Experts of a small language model.
Experts: 128 experts in each of 11 layers, 64 squared ReLU neurons an expert, 4 picks a token, a softmax router, a shared expert of 128 neurons.
Training: a variant of Muon for the experts, 288M tokens, 8787 steps.
Below are experts of layer 4 (counted from 0) of a mixture-of-experts language model. Rows are named router (the router's row for the expert), up (a neuron's input weights, with its number) and show model dimensions 128-191. Each number is 128 + 32 x the weight over its row's rms, rounded and kept within 0 to 255. Numbers have three digits each.
After each expert's rows: a language model's description of what the expert responds to. This comes from a sample of Wikipedia text that the model never trained on.

# expert 27
router:098111153045088170184075104199148137125158067170175130148093130156136110129147165160142157179086134080117140122152116130161104156137136156116112164078095093104071093081102107129166167076146122
up0:123069150155164139114107168083122134134109129113179151082123139150149182147125132192145123132103084104166142140107090088109157152130093129083169072116096139141127104138059173156135146114137102
up1:157172109130211102179151106141090092124164080130141147170170114140111156118055154148087142122140091086172145129164129089179162183093117122073138132127145115087181182133120140106110082159104161
up2:192119135132130094153110140135124196164095122149148114137129071131091144126130173145162114114073203123151163121099091147118186129114159095146163138129152136159097078133109174153155166170150126
up3:122122127137177093160065180066164093075145129148104089060142142121141155103132120141101142087119098138102098114172138149093142172137107145127130146115167133104122132100064123190113093074159174
up4:096097121173076082095111081121117129098067111160067158092125067171171200117094148199182103161090174171093188146132116174139131152114135093068152169138096093138083127183120143098157105143121101
up5:144123100142083124145149107145161096144113102146092130129116137171132126125124142104149128056155112094156124115115105099164107087049141160143184206173161120068151129118126092147173108118042099
up6:152181071127011125124165126072138166181165115185155138166112140046104071085191081169088124119183186145181137163128115119145130158150111157106108119165132104128152101115072090137131180195111147
up7:170117116135113130131122108148117141092090145090166135150099119140106140184127102092124059146146193099147107121114123138200089099162086084103082135136148124111093113110095095112125106097159128
up8:075150067215106102122145095111120158143156158117173114123118123102173147115190153094170122176114090084118095125116194118093123152120108103123107192059168126116116089062111067105096107180164153
up9:091111130106162193066185167092095164123169146163155157139114077067147174185139127181138133111186106111140119090138125110152092077118150131133083164097091108129143109093102128136121104122155136
up10:105097128151107120141158136114115113168159070092091118067140160111124142179117096197128117150074109115054127094142161140109100138164163196125151101113142104135169088109120158151158116079099153
up11:147074127125108111133137106167182206083138117066118144143157142192074120101123151153205134140108114146105157194080111142124102158118171125107149156249102151102117153162126093174091122112130120
up12:103094103128156158109125092130150144134071159112121154195151178086134110139107105071122098153144093162153083049101117137123153134104072161120131144121151150144133129135116088148171198138178185
up13:093139185130114150085147131183076089065160141117203129174135144117099154127147124113102117188145128156116139121092154113128119146093158096106064104148124150153165143105141145104093095089111076
up14:098131115175138110066150131112122079053139128126082153124088099140139100144119080137148118097100104103122080126166141125140149158095158172127164159188125124104114086156137193124108091169120147
First capitalized piece of a split proper name, often genus names or foreign names, such as Jul(ida), He(terorachis), Man(bij).

# expert 59
router:092182135076087104067142151096169148135128147099121146161141116123196109106134097188074145101156135196141179131102140080124103128177104171130133086168084165117115147149172144119109117170120142
up0:106144111124123159131110118158131145134105085108177082085127156108143072110132112136106133117120119075131132130171124141095072117107137112098125169085119121189035108109093147097144101132152133
up1:110120140148118193094120106129114104146174040126106135117170117137140188169148120101139140146129129146140179096097097101210165113172119068164138129177079127128170123114124088076170130167130102
up2:076101102083150098170148108189116182137155080125192162124135110139152143059087130169097128160161117180137085165144105151183105097102154103135126118118141125072155166152114070140094161108074077
up3:043135111093148103112167098138155165124150117191149127142080103118164081148128133081086168164156077119164172136124105105180167127160135154116104117108092106116117144124126116135123230149135127
up4:078124097087079150107114107091125149187094118148185139177122129160124177077163163151097162132087071121105154071132140111137156151110124178192099121153095121151183122146122135145143114148120100
up5:113157121119117141098143114111095141079168130166093138169123121123080168175113119141117141182108086087154162145074119081125136158130108163073118125127103145111103116149086055117107189101231135
up6:136115135149144090111147139107121138180176139122118172168148155150110197160129088186116099143049206153150113132140174131198098166085115142109075153138123151168120164081107141182156101076097135
up7:169140132159156188102160104112112140121128154115132134178143101180130082136127158114087163116109154171093131150093118179087147132139129082182163148135117146084085171152125172094110053134102193
up8:119147140132151072115146145121134099125128072160182078105127137140149169150179137148089177100116149130177132110062180141096075119116109124125060133157135105145071172130147126101101211075095130
up9:200143202116122092108159126089118111125130172111150121131223121155143120119142137148079143139120190106174108074124098122138094122112131099150149140128130105090092174106140128126175052099103186
up10:116184139063172071166100156093120169119107091113107207116087145193066117134069100122136108141135090113142138132144094143101087090100201179103147155131119112133146136184117130145112162119138097
up11:175151119106129149109200065141121148123115094132158099154108161071103116082131123121093150095111042111127165105122141095137130123143088131128074110108137153165186134145121143172127157142113167
up12:136140139178167099168138097108160177155141140132119110122116154134187158104171145159145118212125108125157087215119146113152113093144051146093164145140135100146080111096061168183105122176139134
up13:132098063118134133142099120144117155149145204113162151176123106194147159162108079119120158098110140129135129116182179127111083097175144120118085142141137131125091166152121114043069125076087053
up14:162086117127116117148153044079164132168122159140188121102085164143152096110095106127122163158205107102141116162108163171069155084126085162139133174164113145127126086155160115165098149153164078
The conjunction and, plus or and &, joining list items or clauses; also some reporting verbs like stated or wrote.

# expert 44
router:078144103099110151137136077171153179111106124163133165158163135108087122117164136154083116105145118126160129169122086112045136096189149155114110108142044166118154100183168196093148188152191128
up0:139154143099162126121127121083043080097071140133050077108171147116095139099132094121122143200071116103133105125125140112110126105149070179157209109103097089133128145148117131174126150114108150
up1:088080097102151161130076100078114168099155140116104102129120128123111111093134149130142132189102139106130163141096175102167187136168135132160139145112107202180150153114169124121161165111100155
up2:102152173127116137104140145062061073080143165092081143087152069121113137182140156125166094139113104105123090127048132166114181170104184140192063108151131171160148112131096099086164154136129138
up3:063093145136096076111095121085184141131164076130143102129131079155068086094204138079063145121075237129133086095101121120088147164171143145167123150147113130136140078104175030096128153190116156
up4:144086176142135162152115149115153146172117125106104171135143138121082124106135118157182072116106131117108126187077163127133123166100125088148114129137131186126038133058127116137107074139118103
up5:074008171105078084126097076150147109142098118133124142133114095046110151108163155139136160128069174099099093173124156181104122173094193077139212127108125102168165211118075135140149185157168162
up6:138131121101134139139137167084081097096154098112131104134139149037144148105150126131144126074092130110116109125136174127134146162108155071174125094188146089152087119112200116110148133096128104
up7:083143091079143103117164112127104107158102113174103193176144090124140158099141126175109134119064112173115187107122165146140153089147073144140061119121127057178165180166111134131138145137145133
up8:126105109172117157135153121106135069136118120103082174119159093075172153155152142103123187156180169144143111161117083154136111101131111175114154154133110143112103169091136200098085130130133175
up9:154145125146117135091141178125119120070119116120153147135071105104123088164195123089128099173115128083156127140136130106072115211104064075106100132151125159125070099098102124102094124128160154
up10:096163105126126079111154189103125069080145104107066113138109151157083149148088095163098128137120124140114167160160133129110127134091188149111161136091047098030186121161102127134136138155112109
up11:138173079135104096150108118135118127103152087126163100210101100055111108197135138117123137093158106101101133143167119105157107153149087149119125133094165058102143172076071130147099117147173075
up12:205142045167096156080113100157128161100180156158114110116123093107155102162065181129119110173138156172114081128126141138111162139176128146148071145035149147214096142133141170081147065172183110
up13:168167096133147054156115148143126140158194134104154144078095183064145116104117122130139163134177073123103085091167134084092148149127117159101179117166114091122143068133084120133130149144162147
up14:184133117055120092107138147164134117183127126140140104118163137144169140122120153090142126165047124163110138144133160103131144086204150131086121127159114161128175085105105147120078073120176132
Prepositions such as of, in, from, near and across linking titles, institutions or regions to a place, as in province of, Duke of.

# expert 11
router:125161100113167112160193138106166143148101060087116161130151085118114170095152134149044137130114097200141122107093125116199147164124154108098107154178157187124162137125141144097119143111108067
up5:155166145177161110144133091127161115209159119079104163109153155132120152143131150154142124155079156169133154210131126136138081093052122146140158178104117090108109162184135192154095106159113165
up6:078115052152105124095061106094150127166122129115184145072160161154135159117139201091111052135166169157106123167085123143145127134083085152126118112150162128142122100148095172153201125157173160
up7:118141126177156129116054122114166128141115136071147133173151110173131118108107106152151113139083136117171176131156102094181150110111073215151098148122144138116152060142075096119088145159141102
up8:132147184103147138109176093157101122122100112132087137129138105133136148138108145166209164098105179114106156164132121161155165112114148106150138179162124068095111140122169148111128109139101097
up9:146148107119127130172119157117131077076137134137099079153143067108085141111159156114136145109185116140119133153089138148144110197081170048087188177159138127091094094106129123161143146078092099
up10:103133068103131087111155127138147132112062125118190159146131124081119128104144103083113099180107145091137150121130097099114119099125130173071126144111123115136150104078095103126117146110146164
up11:128156166101125124104117155172124083083173136149135090123136153128165142150148146171119166105097197128172123127103156087103142153121106105142105117077120073177114156082143177172165186177087181
up12:114155149107128154169112108161129120118123141083189134163115092141148109161155175140144151135208136180137130042126146141088143148134160053119120124141142086123079096174164134140117130157144113
up13:082118167132095137106060088119114108157067139155084079143124148147175107123119155205077135162109132125054089228129147124187166100142119124041125128129158066152142091123099139182182124127160110
up14:082135142132082100168103093197171118121087138106125090068134116083180113090119124131156143164145157079166090116132131100153109159146146200147094127112167074128193114105088147105143102134111090
up15:146100110132185081089111117088158180157173156106158104152092189129157166066223129116120051088147109133090121147164115130117170142123107174132109104096134142134135112177146118142149110115149149
up16:081142115055101138169153138156137104121099162138136116119093120149139094160104141113064071118115095133046155099138146156161095131148097147098120114096117093128132087129069187181069141129089116
up17:154107098129165146189145101088110174155182141064156165121127163040177165104111100044148083127153113092138113188135135105122138171151106157053157118112155143168108149155124092105164147107138177
up18:140150184131148139076070175103099106150128159124117104130181154088149128135141151128120160131050157156171083123104082168114142128110073152124134194061134095144186172093133203140099113143087120
up19:074148137103189109148146141170170163110105118119182102104149124128167123164171147068108120165149156170144154164100117141145117139140121123101131065110149162077130173150141083152111140153166167
Adjectives right after a determiner or possessive that rank or qualify a noun, such as first, only, most, best, main, largest.

# expert 7
router:199159120110178120035131149118165123091089086175146162201102097073118040108126127112125129166101135168120165174111079112113140137167137133151116130181072174094153111183159156147133129149094154
up0:151138121102122148093142143076127148180085134135116133122129125093118120177123110107101157107102172141114147113138120146141192133151115149188131120124152106149090159122097037050121135092172132
up1:142166071092063088153128156143117130127138106146077029125111169144036141103070142105161119120140127051101115150141164143054176113159129126168168149107119118109152120155051105165158094135113115
up2:095108100107079100163177110113059179100160151123107113121115101152159197142054126165111167167125091170097122149122105132155149161137135114117118106122091140090078100161126092161132160152135166
up3:184083120129084127101209156102093131139154130121116130127131168102106081077068181152140131131131106113127178154118115153123171095112146098117085119133118141138114157158165162148151079095207144
up4:139109056069135097206106107111126157086122133087178115113107098175112088112079124097121114092168109118138115121124156109074111125186115170102115121158143123114140097147130137133167164115092122
up5:099141094172171116159132101123157152140104097085093100114133146159141082085083171117133103104161150118144130121169159165102142117167094127138147103164090105088105166158111088147112162151119048
up6:165099143200166133129107152128128122156169163130163181130183140126140154118179116129106143103131142161131083105139163109138149141099115051096123121124171110060091172189118149163164061171159137
up7:176155118148117153103109113115138167139117087094090109162150132097107160159170158166091066145126133095129141144111098157181177166125123141071083105134088102038151069063115159128108070082071125
up8:114095102155145075149136106094109186112149164129169108094154110154112103092152161080128164125170143125118090085095137166177101163095131143140114083086137108108094088153126142137150116190125224
up9:131114142135124101123141097165106132161176147116154135087168120166135152128098154062097157127164148119116081093083123142104100177100126027152162064097124171082137093103130191064113145188070096
up10:109155150139128080158093110101085138159088117122079132126123116116087193139061170066131112100130158111142165097127075124114120187148087086134117146109146156130141125117117131083095118083040137
up11:185086127150134071120106054103139178165094131140133139124093147158097162037173095175090174105154096106121136100131100121122182123163154134156098133052087116111131122172094071108127148041179122
up12:124125118121109108135130076095104137159127132137103136094095143153128059139126151120158128109145141131146113120151084110132110135117123224137132102093134137108156137153187093052149124078154084
up13:128151069159133121152156135113212183126113146108132128151103092184122064127173122148086126117138086105106118102121112126132152117173112126121174125065176113144164170133108109088153191198161148
up14:117104138104085111097153160059130125107077095131207122097089129104099150089048158137143137079134165159105137146182109130084133129195122094087132187114168117151095109166137077108099137151164117
Commas in running prose, after introductory words, place names, clauses and numbers in dates, often before and, which or but.

# expert 31
router:118153143140110163126121157165131138081106154142191078156139124110130125066097140183129124080133062144153163128138132105114143162126142147093105102178096143116086159116174163164082119152101099
up0:079124165061094097119120111154126164134114109152144152179127130149195137129158158159129112124214123098123107125123162123104119158113158107123129094169045148171079137111145132140135127143159170
up1:129076109171156154177146199127150126107159099123161078138134149125120085141132165160124121122137161173093077133136158106075168159154084127117091136126185202144102148148130165122064179137152095
up2:151151179058118128148113184102138123129132172171086127136051152137123093067109162161167094120102135146161127154111114148155117106160063179126153119097134193120126143123130141106100136094124110
up3:098107139137185141100104104105162122139130122112120094205122149121136125166120098082100134146174084187144066102101143163061055130121108137096153136146110135098144134166145169178146119154183087
up4:153104113115095120100106155164159159111076150167177080166137084104124117174159095132143146107124108050095151089059150123085182132138111191169178106136131123085134098090093140129161183141151108
up5:127080106137148149179122099127075100117095116135118161089170104180148146120144154120195128145116126080130132150113095136106150154144165130125093170122099089099122169110168061061125163120112148
up6:097098169108107175115056115075098171109149102129153104173117053089174100066133108083162096076158175131131131109172064108138108106143085147115167151048067185120049103146132159191127140128119142
up7:093162148163080077129175167111123103062146138150115142130137084145103163137125140113103140168070133057111130108152068141137114129168065125131132142136074171084111095077109097127063153102110127
up8:123133108181187169163064129119181086156143155087168094088154159125162124118172129068136147161167151127120154109155123146140163126135109103162182142122110132181141120151075107144150092148117088
up9:160091175097119067138115107145051152147147096137096133099172077117143127168117148097122116141153190131056109123118119150154185159148113144136124121158087109134047114161142112137152148145107132
up10:167110156115162131120076121130159158126108096143121070138123130129154152083112138167113175159118125138170129086177076137053108083162129139171112187112112167138106131149120146157096101121138127
up11:140148089069134121115067148131135127157143152130143118130113151171139099140091100127122181136192093186150089100184139153024086100189155157109101103154144141166155128091121173122120197112086124
up12:109139126173146129124154089080060129144090150124116080136068140089141167059143113155148094110150172130137097121159108153106075102095148062051139097182220060163077152149136160153095120120182155
up13:206160114105120153099092131159113122175091129173141162102112114093135081113108116142091149086167126139123086140098136142113143140106156108107179196131161116148224157124125140178160098123091130
up14:126147098155185110095124107085091136166121143099142152088137160125084136126169135152110164082144098165115148158116121115142097136071153074067169096175124108143124121100106157120136038068095103
Prepositions like about, on, for and regarding after verbs or nouns, plus pipe separators in review-score and results tables.

# expert 42
router:117177121084109113108089191166144081097161082162165186157111134084079135143152086098087082108108107091184145153141111104173092113153102110154130147055135112179095124133135112119119121081137087
up5:125125151170117093191103133107151153108148167140165107154103124159122111166136080094134216137135104084128143071104128160075173145122048175124149101123089123128123095147115084112169167082093122
up6:101159078074143116145062153102117086109109146078110115127158155157128093116096138115092132150112135148171149044109099127099113138159111144123107132057151117096122079085131067121141116105140195
up7:121171113186111066160134134117134122138134097076088092142185124172151078113158132107118060084159106153078080153090104119097122122068120157108146125159127144097157109127101133107157112115131179
up8:118103095125143138111128136117155135113143149079116148159139158115127073110105130145101048211130167094123071116105104149151124119180075103160144176132044164128180129155184087078079099122168165
up9:140136148119140161146096169154104146122130145086139120149123102126121176162144095145066092094131108177135131132149211117121152092171074149210115121125151132107111114130135132157149132117114150
up10:150092147163174150128148158154181108094103129161135182129173126149173142107100107173054139147172117169129155144215179130116111187156122138071147112117058137113130127163108132120083140113141115
up11:231111139112097087130092166143166147106128177180155126142170144143114136074130138176123118137124113129124121163140122177134122154117114134094126145156123157094098155157091113174163087097182100
up12:116179144139087156130133161119119181121201098148038124159118127121131124082137162196125130120078088099130131142125149136106122169133033126180112009061090155138120124158146125163142075151157091
up13:085212209145077084191130175087148172084118174150134152109095128147127134155074157136096069147093153114113145127172159142121114128086134093161159184071155101146170109094138148113142118128096083
up14:128175145124144095114111093138169109112097111171071088145186126095137179120118066106117112076126090149105083124096147127172117122069067149074138114159135167165140099140106120098138167126131102
up15:123144202105115117106138131183173194147108122133111162139093164096154175103107138127112188211124125125174156139153117121158152189100165106075177105123069130121122212101147115123139150127154106
up16:137074130160147134116122077081146124142131140147162060133114109108181127106148179145117180075128170149151186106145114126108068112139127051139079118126084094149183162084136136142153059061091061
up17:118199088115130118111160143104175167185092142136118136145132137183132146170122124123174126054077161142168156106119158130135148139080089150161162196089110139133174127111138110117175109144146100
up18:065123171114130123119154126122113145144047113071147117121148120126125128096078185146163164114165063148136135138121153126168150206137184097083180167131091144178141085148188172167134121140074076
up19:171126109156116086150154163114132141169108112084109184122084127154119167074148131139128104138123123114134071108159111125117127129131147176130093071156149160126123126109181138097079140147136179
Single capitals and short uppercase abbreviations starting codes, route numbers and degrees, such as US 80, CR 75, grade II, B.A., XF-1.

# expert 48
router:166154138136156110124183158119108100155099095162142135207146118140117145121110131170136177129129141083175185124113190181131151150104144116108170108201114185153183082078196140079115142126069128
up0:132113120107128141119106153034212147130172167121114117156117100167145160112208106083090139188110144149111174150197080154192166155155137165157108135090044153175134155099176144087137105191069145
up1:107100121133182132086068160098169163093145161126199098122149088135117124159147140097128122128121114088129089123181101136137122102116149164173085177144137096097116223161130101061167142145121121
up2:114187092150089152138074085121158151132168136128170121134142147148152093136180119124160121173159097091160079130129151149135121110150112201138127214075147113153106151129121106097150070195108147
up3:137090102102114105137092117179125125149153101154159060167108142175155153182156141200169184146104099076065087082066161087107208199141114079141087173119132148199117127168137136143092176130162134
up4:214147105123135127148127149130156102223142117121156155111130111073165107211130165115113149124207126108161115092077173111112094159142092081172144118121114134102132137127139056112091122133207133
up5:155117119149144203168144159108136137154102199129124076099145077125104124112151092179147136133108192152078133150159164108112164111145080156104113117123173152123158136176151167087146152135124154
up6:104101137123205115128164144124144145124149070124166167146125139130119130120154104126135135103080107094057143107117108125062201099155131102093109106188085091129073159201090127102114102127121140
up7:173134167127107115126139100109159154078133182155137124143111186036074149107084140015157158137126149082083094205137126139181109143209087142110177184113132132116155125088078148138129134149123131
up8:114126198164142155121082126107098072069092171152048172151095107132144135126134111151123149131083128152124117063094071135080110127088113166164111076138144145139113161105159087124132150146115145
up9:137146171119122167094107102079165098121115153140130186175104154085055115121138104145185115086105126157121122140091131097168106150046119048090065192121121117135110166112136052111182084140081163
up10:097126112075143129159167081080087114034128141128156132099115107137148097149128136159087216129123134176158214146124137135140149136140143113127128193103076123156138178162077126162124127158123130
up11:126095088158100066085102179071118109122129130094179208068105144137162132184178100089087148163112103182192081138119175168081130141109152111131154105183147058081126134137137121137095127226161119
up12:180173140152127161127147186148114173104106094142127140131165156137121127137085169139169157161144060097137169156136103126079130102140120147083101176122112150125069184157112108153101180106127092
up13:187109132069142097096116148096071158110127165165164143081155068112145107147146119089162114088133127094103138136124106136103127121124197124068142093134134111146095091174068203150097119095099128
up14:101144114135078123123113160096084132149083074107090126078143104117122093031134124147154106111114147141138215133173091095074154147151132115118073153160123165144102150132119174157154091070134075
Opening brackets starting an aside, translation, taxon author or date, as in (EP), (Perca flavescens), (1918, (Producer).

# expert 25
router:082089109106093151108125104089072138173084154147128149066146100076151138148136100110081085112154168144116178089141176144165111143130085188140119138110058104148124052105160150104198123162127156
up0:111134144121119091133166184075122124116070081170082183062139122047091159121145143164114076112135113180092137171124139086126128144059185186066102176101078087158103095176078148155056167109144171
up1:106133094143077103093096121150104209202144132101175123117151156141079120102103157120154098136167158133126140130130171135085105153136144144130167212074133165120151125113124134133143064119094149
up2:088159207065102116112207132172062116124124157146177099128097086073090144062091140088123147103156121072087175129158103129161145125176111094077091111121160122142131097123164135099129136109075107
up3:090153099136116137086113100119123104110152155170120042067136111137150091079085161075169114134114091102152130177156140147117159090131149151164096123086132122158029098131077152134103118175111114
up4:104131114166144161133140171200147134150147113081144140137097134142102089135128099130125098097141051180119135135141094146173136122039170069095124138126128191187125102146121100140077086089169151
up5:105114153119135170108129098101127115110131126188134171189135163110105150076114148123147122164135161182118092135066136150214093139144150175132082119151159179167095111149180164123210175142168180
up6:110133137085165146101155157128135154140139119136064188134215093171125122129143146227106084050118126151133129117140133119106127075121122083164182142130110090153191102127142119139129130114123123
up7:083100100146144148106150100110078115140111099110080134125066150164103128093146168145161136158184106094111140109150110153156151161153164159164147160184067121112126158097135068079165107147149162
up8:155168091083131109112099164143113179095076134171130076145107126201089126091192140085138070107160119114108157142125107166117182128162146117128175161125157088111134125112132150100137101165162132
up9:085094133157116125139172129131099106152066144122151095111146059125138105127047140127106112140098104189108104110148169143121072152081167149157157147121153125085118070118131105167059206138082077
up10:130132156147196165119124132170137072170141099127074104069158128106102131136111135085183124114148147176093113173125178121192159076079125122128079103104086148144129137106153210116150122118121211
up11:151132144143172098190171076134181088122152180131139122062165151078115093127150105119149189189161080102188147156166109148112108129129059155116101070096091112189115147071109114171169132141087104
up12:126095088144135085121087139106112156133126124232156130100123084107184122151154108131111094193147120120125160138155093166095109138158110118051147134120107184122168129121136097115116151096110071
up13:154127116120133135088107154170200065130091135168124128132160111166082115132129130125122118121127181104176157055046162108101158203170133056115093193104133109082185172112151117126134152137162138
up14:134098112123130106117194090131121138106127145121109211086176082091165137117176089133072147110133130174164165127102104104168143132100113150123111074123167126086133120141121161162217146168140189
The word the after prepositions like of, in and at, usually before proper names of places, institutions or legislatures.

# expert 61
router:131100134116131103127169108116164116121113098164094064186142154051119153131120089095120115150118115109176175181101139085156173108151103095145104100169093088144093126110168127117101116150081147
up0:133096158070133103140136099117119144109092084133168098108153131063119091136114198115174122139114111058075201084196119128155173116129115135112150132055109185186147107119147061119115163134107056
up1:109088099121157154126129112142083132117089100087144141165050114126148172071125166144179166168174047102157124112131166124141182156089127124139143175142124064152129142128166158055086149160098176
up2:167176137202101119201172103119137141085155200134135163171097118126130136186140154111110075204171121113127132075141150177125109071097104151073102080189090144131135091146171102146095168142112082
up3:120127086199180145120115126152135146120122075141123170159082133147171124107137166163128137132136080135098140143165129158107186119133089104108154159071081110150111128100168142102151107122111115
up4:148121140187122155111111149161129133116150237140176117122179127092186164126131176180136197182141179117165138118159105136138156150204127135115184127118145143150131152106083151125109150127127119
up5:090109111203128136150063145097122105082091163111117138158107080079128094128107121141156150107123127125126105104133173125105147145144102123122112127066142055146150172118095116057168131133103167
up6:076129140153146109119130091175164154122146105155145106176149131119170097138134214103119135089178087158101136176100148086121177212107136155113125084135110153139101114109134128087049115091138106
up7:100062137113115126180134068027089063169137179158115110142133124108084101171142148168143136141125195072137104081099162141145112117122116148150136135206118103148113073174156122104109141156122165
up8:151062100123090143155118110112175141152135109124142108148116161185140173171120124186210126148211116127123076101194160116161135106103142081096136076113076149102174121088123129155128142135140097
up9:145107093121126152123197086134098137192126083161108091110114118101176133157169147131137161099134198098142142112099123117146156127163101074120151114180087098140124083179148137148134142150216118
up10:167114076141170132146098148216147142172096095182162117139155112169155189106122173119155125037091118173111133123189197133129167135173127121116101083162116100158106133168146102198176187110141114
up11:095055126093127119035114115102120165133124129150144146096081148173150161048178097111104145153135083179087126103128106137108104125124130135129113069132097097112132136133120116150117137091153205
up12:079109098116095144131116134123173144078153074114092150195094168082179177086106136129143166127111086104170114106116124123099100124137091117087126146143143134177129175131152168101109153131112145
up13:187181084087169177074150198176127155081138132128132118127104171084088128133131084135096146180086106124140046119100144130146120155155149170153142165131112128085101211118092145152063125141112137
up14:094049114112150157179094117093173109106109055159139127092088116128111123130073122103156111110114113164141175120179149137144154172154054122171163130124137153066142100135150069102103147155161150
Plural nouns and the plural s suffix, often after other, two or many, such as teams, areas, members, schools and events.

# expert 60
router:099123132127167162125168087142146111110104119128130188118165128054144193088058104088125148136163058113108088171100156124137130133168119109154116089098100108114154131095115121169122139135178163
up0:175141143143035153123146135085139191135111135127054123065136129142105139132174116086122137142138120086089125132098161089160118121142158164107142176098080113106174132160145149157102123134182113
up1:149100135180192063199130130172134191214123141083072112143112134102095153184151179114167135110132157161173125137126146145148101135138133134099122166141150155138148222143156083090088147131091084
up2:111124118141143125108112132098108120181091105137115119071200107095138099118123139171119144121092096133140082165050136129185179164138102187111080072088135195168141118102119131156093104124154124
up3:122109143149134109143127100164169085198126098142096162175129138144127107156152150113087151114120128141190146147155134068064132165125143130154111142120104093099111155128138115087127116111128076
up4:103181123138099126085138071183125096087162137104141089124125109134090122106104147122146082156106186148165204103133153096173100127188097089168225135109056125166139155138072129140158159108169073
up5:062128182116103122150098156085106200078122138119150101049108152127157120158132119099150142119075157140107160113111135124094108137104176131098159144157135148151158126158099094130101109124167108
up6:064119159173136173085127111096150114075114105181144146118141058089137171156120117134090162121117180143169166167110158090090094123168126119124127104090148135112140106116151109086119119181175165
up7:127158167099158095160141110136156229102121136127126174100073159169146158138110143133148174197118114128123079084126122134133158167147181179169179172070153136135187116124141128132086135119090077
up8:162125126077110121153107186125134073097095128145078106112161116103058188078114186140183151131075104074141119141147111138145101147147107111130191165185167128087150157137162123139152058128094094
up9:088064106067108091118121121137110131135192162135132116168203125160104109172121176119123121103166143137132076120096123125102142112143166113126112142107102121149076194102164208112099158193149150
up10:162111203104152096105150105141114121125127098151136096155119125125119126157135154134132145084131097129117116144137076124126143118149152162182102196142159103183121110164109224117135176158101096
up11:155144078063088098112179095110146123151113156108110113140167154155113172072136102100145166070171115134156069172155116069147118147162057085141085093066194210092056138088108113052057099137131151
up12:085122112127128141126120103091152066163110084119145069180138120170141132136125105139096186139156176138104105172143114098132101117141216148108183176119124134177115176130149126151139153118078155
up13:175128144128125156157095130146126106179151135173159178078105148150151134105122140057174130151125125111126118100165144182121123135085109113147088114117128154171070165101148138113164170192125150
up14:159102126122159120138111137070155129138122112111095091084113100036083092102180121091140133144112112103155112089110149139099099159132096137154173171224099088173105123137140019086122134078114084
Apostrophes in possessives, transliterations and match-minute marks (Wii U's, Qur'an, 43'), plus non-Latin byte pieces and word endings like footballer, Town.

# expert 37
router:080137140074159114157091145174138141157156075160123127140140142139123104141171068122173084111128088078157137166033101104087169175144168167155173120177116137142057097154160145120149136089113085
up0:118110158158143077124115115147123191093146129127155093109081146211116199132133133074096101152166147090147121074117095124141124128129078091130118136172130183113123173147046102093141075186163177
up1:151121089138165183166147128119169178155106197106146120117127113098127127160145148144189146127182136122148123131104134125165121158154129133052105145162142187138163116145118144119153106187097102
up2:143190120139141128121133121156146167174127119154102112120107128175099093106137142080092099125196069158113093161185119103112171125141080162094137158129110124136125107129185126140165180071133146
up3:150070091130133111127116139146144150129164097120133155071086158132109113121148144140110132148164125109112122085111121115142122147090090156072120141143130145103099079188085100128094112112152129
up4:071118149115138156166152105166176143105154144099102128187142124095116083109151092114144149135089146080113066123145112134160127079109099082095138154116150167143091134064116094101069166117118135
up5:104136174083103143154113124125162144141159085147115185114161126084101082176110071098196126100088165081091108156090107150078092160115132164108185098137089119181124139093179117161158163145114110
up6:123098150158143102158138223114160112125152099114160120150170176144080163134113108171076094129091118175075103070177120161103131107160169177113096059143139140085172138112149105107142153104112126
up7:062102162128130120209149127157120102141142169120099087157089172089157176156125075096135093129098139174152116127133123154152106102032081135130178159103140141192145095076173100135103169163085106
up8:165099108062095206125182099095150110137128129133150135146084129126164115062109080142131148157066185163122050102117169132116140131137110155073169183109112143174096140117114140125108151117162108
up9:105146123072088131144072133068108168137115120089232164167131135150109076114099151150098146170116106096119131193107097114024168211147138114171191133166124122173099072082148118127193142149100155
up10:198064121091122158090087069136133179088105133255142155168142141137147159139092115137114121103113107160156117084129176115100140111092097134094097094154130097157164141097165079116153148128146113
up11:124162102084087080127091116094190112130097120162151107103136149142097098106088135104128045169162172110107177168203092123115097126150153170125124078161167114109127093178182107159142129110047168
up12:195093141140117181162099088114177135161119080109146159134149150141119082157129158116220107176103136110114144141119135158129146095143070090173154136135115131125114137113125073090106142064110099
up13:085175161165123144123116135100120130154124117086135137097142182141172134110076131182161071152151123187137073110116081135152112177088152116055141178100144122153086098148107132132092108142139132
up14:177119129137132154075118149129154073222088078104151095110175182158165143131126170130174142138145087144165104134108071079085112143142155132179132103112105194152165120144122116144086109171117136
Opening pieces of capitalized words and names, such as A, An, The, No and Le, often after apostrophes, quotes, parentheses or line starts.